{"n_experts": 64, "d_shared_expert": 128, "init_std_router": 0.0303, "norm_eps": 1e-05, "train_tokens": 323300000}
Below are experts of layer 4 (counted from 0) of a mixture-of-experts language model. Rows are named gate (a neuron's input weights, with its number), up (a neuron's input weights, with its number), down (a neuron's output weights, with its number) and show model dimensions 0-191. Each number is 200 + 40 x the weight over its row's rms, rounded and kept within 0 to 999.
Before each expert's rows: a language model's description of what the expert responds to. This comes from a sample of Wikipedia text that the model never trained on.

# expert 13
Description: First word piece of proper names, usually surnames or places, after a given name or comma, such as Bre(cl), Pe(ña), Sant(o).
gate3,191,237,170,251,237,206,234,190,220,191,208,292,185,226,168,126,157,141,190,152,282,263,240,271,199,155,202,174,181,200,214,220,175,196,142,243,236,231,178,210,238,211,280,165,247,212,223,221,151,209,154,197,178,224,161,210,247,207,255,201,270,305,139,99,208,221,206,209,194,205,265,204,219,245,221,187,215,212,160,190,123,192,190,228,165,254,183,236,171,214,191,246,214,213,131,183,235,282,141,182,192,193,225,249,112,239,256,203,176,173,174,164,220,295,118,195,169,173,233,285,212,251,241,182,165,225,249,236,161,150,171,197,208,153,205,224,146,117,162,200,254,207,188,152,201,191,135,216,173,207,213,115,228,183,200,209,216,176,166,229,162,179,156,211,175,171,246,148,245,104,229,191,202,238,184,224,248,290,137,241,241,188,193,139,208,183,200,166,233,177,246,209
up3,193,209,211,200,222,235,201,269,157,189,249,145,217,145,120,191,199,233,184,242,229,124,189,139,194,274,149,187,271,127,212,209,175,253,211,210,186,210,270,215,173,268,165,225,216,212,204,148,261,77,171,187,224,220,164,185,230,155,181,190,158,176,162,220,177,215,262,229,205,187,145,210,226,250,251,213,201,195,242,181,228,227,214,270,241,208,179,226,188,201,229,225,240,163,143,249,213,244,130,268,243,197,291,136,198,228,165,214,200,159,181,196,178,131,220,248,244,257,160,195,222,204,186,169,162,229,181,234,169,258,182,134,230,183,180,295,197,189,232,196,179,207,190,226,194,176,182,215,153,231,232,248,231,211,205,283,195,218,217,143,191,219,295,210,227,249,170,208,78,255,213,146,183,124,181,164,197,201,235,168,174,225,155,156,222,220,127,120,100,176,189,217
down3,198,235,227,249,180,234,257,208,226,216,120,199,142,133,166,99,180,171,262,198,223,199,242,272,212,119,263,164,246,98,178,230,165,214,204,201,241,251,157,260,177,153,205,279,171,158,185,212,264,192,235,204,228,189,220,247,139,242,177,163,238,171,250,186,205,239,112,258,225,208,246,146,188,174,181,239,171,224,217,155,206,197,189,215,217,165,158,144,267,230,179,224,205,154,225,253,202,146,213,200,271,216,185,213,223,190,178,182,246,200,207,218,195,157,166,213,204,152,171,172,242,170,182,189,183,184,214,198,243,246,223,162,277,163,259,163,210,149,208,152,178,223,248,212,234,234,291,250,261,234,188,161,179,214,129,159,217,242,212,255,191,229,228,147,158,147,195,273,231,272,183,199,182,255,257,191,154,222,160,199,176,155,216,225,206,88,181,169,97,165,180,167

# expert 15
Description: The word the, and sometimes its, their or these, right after a preposition like in, of, to, before a noun phrase.
gate1,234,195,186,215,163,230,159,157,272,139,224,131,306,181,244,147,202,195,205,226,202,175,217,195,241,201,231,110,177,166,193,248,259,218,162,207,198,187,234,267,113,195,213,201,109,165,201,228,246,203,182,231,256,196,183,202,307,146,227,158,260,203,186,243,203,262,187,250,225,194,194,194,214,298,218,161,250,124,260,206,172,172,154,209,200,163,206,154,166,179,231,229,223,273,187,197,188,144,111,196,243,209,184,192,193,213,124,207,224,165,218,177,177,180,186,180,154,136,184,245,228,224,201,272,157,193,219,199,224,208,190,193,154,280,248,195,206,232,113,208,226,205,168,252,190,221,202,247,198,222,186,154,164,211,182,214,193,250,249,230,169,90,141,258,237,204,137,182,216,222,190,213,286,143,218,153,127,262,201,179,165,154,215,222,183,222,157,199,248,234,127,147
up1,141,283,248,102,265,204,207,219,195,198,234,215,249,162,181,205,138,254,217,215,173,214,168,255,256,236,208,240,179,229,162,191,257,146,245,191,183,185,217,109,259,218,267,116,179,256,252,192,214,168,247,181,228,149,147,213,219,187,158,239,192,247,189,166,194,203,187,215,207,188,214,182,253,231,176,208,222,144,176,145,249,182,197,242,228,248,194,110,191,161,219,181,198,243,234,176,197,214,280,180,180,205,198,238,144,246,238,172,219,221,233,128,276,194,177,196,208,230,294,289,163,182,158,260,197,232,183,214,169,231,172,170,223,122,139,172,317,181,293,87,225,191,197,186,261,212,168,188,215,226,181,215,147,247,194,204,143,162,205,178,199,160,221,205,128,228,261,192,225,191,235,216,150,160,156,162,211,163,253,219,168,212,158,254,231,193,191,172,203,259,227,220
down1,178,178,164,173,302,193,173,145,175,183,208,249,186,125,239,256,245,211,240,241,230,278,169,211,156,228,203,211,255,190,154,299,229,235,263,254,163,212,189,197,227,146,215,215,152,177,198,123,164,204,257,195,242,211,241,236,172,185,254,227,223,219,209,229,233,179,190,203,184,206,275,185,203,226,228,199,231,202,151,207,201,194,260,197,204,263,225,132,230,227,195,220,206,235,157,238,255,194,238,242,196,227,221,264,204,236,195,203,156,232,268,172,270,248,183,176,287,217,253,328,200,208,200,220,230,233,184,227,241,210,196,175,153,164,141,263,257,234,227,213,177,210,213,248,203,188,152,225,254,231,173,221,171,228,190,195,155,167,167,169,212,163,202,274,172,227,272,80,217,134,157,143,185,115,207,180,244,133,257,193,159,252,224,223,243,215,172,155,244,213,281,154

# expert 28
Description: Determiners and relative words starting a noun phrase or clause, such as a, the, The, an, and which or where after commas.
gate2,263,149,168,211,202,175,156,247,133,266,167,153,115,204,181,188,246,158,200,203,225,181,215,256,212,224,195,164,229,231,133,211,138,246,150,188,183,186,110,209,111,189,170,248,211,159,210,239,185,133,152,224,148,219,212,142,130,223,212,145,264,216,216,187,237,122,226,215,245,285,239,230,183,204,216,134,218,211,227,168,206,169,190,182,269,255,187,261,266,213,203,171,194,236,165,243,182,264,205,235,151,132,187,205,229,227,198,292,225,220,201,170,152,151,175,178,236,182,140,265,186,217,220,257,170,228,172,224,222,206,161,171,176,157,156,184,178,193,131,223,190,191,247,174,152,222,187,251,143,143,258,163,236,162,166,143,201,140,202,196,235,190,161,176,284,243,168,192,227,295,205,153,235,186,192,201,243,204,139,306,179,198,255,157,220,174,228,182,151,146,174,207
up2,199,209,214,251,179,170,196,210,160,196,218,239,165,208,193,223,149,123,170,208,283,194,179,195,221,215,180,195,203,224,150,172,165,211,153,177,187,200,142,206,194,211,236,260,271,117,233,144,240,184,199,245,216,149,225,160,201,277,242,124,206,270,200,180,217,226,165,269,163,213,167,176,197,262,291,151,213,177,266,153,194,259,163,187,241,288,180,250,261,234,194,216,197,261,179,218,189,261,78,217,135,191,209,164,236,233,232,213,204,292,183,137,246,249,175,190,170,189,174,219,221,164,171,247,296,130,172,186,184,219,220,235,205,135,196,180,198,235,149,128,191,203,144,129,238,183,166,174,175,259,250,184,191,199,248,214,210,257,235,154,185,207,155,194,206,192,114,220,271,265,194,136,207,203,154,193,225,213,188,170,174,184,203,190,258,211,190,148,181,109,134,203
down2,203,178,192,199,195,257,216,210,207,176,281,186,275,168,121,242,256,160,169,193,272,230,209,204,160,236,206,154,170,158,189,190,201,198,129,216,253,195,195,240,183,238,230,155,191,127,182,221,283,238,207,185,176,217,192,242,208,217,249,169,173,144,196,282,231,174,133,219,159,133,182,191,202,226,264,118,223,271,216,222,214,221,216,201,222,220,182,158,140,179,168,130,244,179,156,201,139,171,196,236,117,204,203,161,140,214,228,115,181,230,169,181,245,187,189,190,170,207,222,208,187,246,145,192,275,146,154,213,201,244,204,161,193,227,189,204,176,188,144,244,223,181,202,206,279,147,150,256,112,148,206,191,142,245,199,271,271,151,222,157,149,170,197,296,155,221,213,243,238,237,230,243,187,219,223,108,266,185,177,174,141,269,201,203,200,262,162,156,131,187,151,193

# expert 59
Description: Capitalized first pieces of split names and words after commas, pipes or list dashes, such as Gra in Gracie, Ja, Sur, Ra.
gate2,209,211,233,271,182,185,196,185,125,239,210,135,231,183,204,244,192,190,231,190,180,202,165,189,219,191,166,74,199,210,158,163,170,235,286,160,212,226,204,193,290,284,216,227,219,154,187,218,215,179,143,183,107,273,183,205,174,208,171,236,210,326,203,200,214,188,267,184,194,190,259,161,196,168,157,251,201,181,242,119,172,222,130,187,211,213,224,159,261,168,201,170,245,207,228,130,197,177,226,237,177,243,162,253,229,245,166,198,275,180,202,188,216,181,213,193,222,178,179,186,174,139,228,242,222,170,191,148,206,223,167,172,155,214,209,260,195,126,225,175,156,200,195,188,186,208,229,197,235,264,272,155,182,198,256,245,181,252,145,226,220,215,260,188,190,279,203,269,115,129,200,243,153,264,110,182,205,174,211,178,279,276,161,167,208,145,273,215,194,238,206,210
up2,136,245,268,276,218,233,177,157,148,289,194,119,176,122,234,142,240,165,251,118,283,230,145,170,198,221,129,182,239,231,214,185,202,181,231,142,232,248,292,191,276,203,180,192,208,164,233,163,231,233,124,153,84,214,244,237,211,196,236,187,229,244,181,192,224,201,221,216,218,174,218,143,178,200,195,209,162,194,246,185,150,185,138,219,180,158,226,171,214,160,193,204,213,143,142,208,241,148,266,167,209,152,226,240,253,209,171,135,250,246,246,247,196,215,240,149,246,194,134,165,212,200,228,128,150,215,230,224,208,191,160,161,184,215,197,220,220,159,176,209,156,209,206,194,177,111,237,164,212,192,186,188,97,190,269,206,176,211,158,154,242,229,205,165,232,186,228,265,227,189,163,210,186,258,181,117,225,205,146,185,228,199,214,222,208,229,233,199,201,217,122,281
down2,242,223,144,214,211,206,200,190,82,161,198,180,180,157,164,189,234,227,217,180,237,131,203,184,156,192,249,136,189,253,183,197,202,153,154,191,243,184,228,182,275,237,269,229,197,94,271,218,264,190,187,206,139,234,183,227,159,171,256,208,203,216,173,212,258,247,211,192,187,216,207,172,196,171,188,298,189,125,247,200,208,154,159,127,193,142,253,200,309,225,188,237,185,180,214,218,199,145,197,224,181,193,195,241,208,221,217,171,216,181,195,200,202,231,202,127,222,145,179,264,226,181,117,195,238,227,250,145,194,208,233,143,204,135,156,221,195,200,266,149,247,213,128,251,268,239,254,185,242,197,207,152,166,166,184,229,161,132,142,218,174,203,248,271,221,241,185,285,185,228,217,205,203,212,116,191,193,223,180,115,253,228,239,224,244,202,214,187,219,87,146,208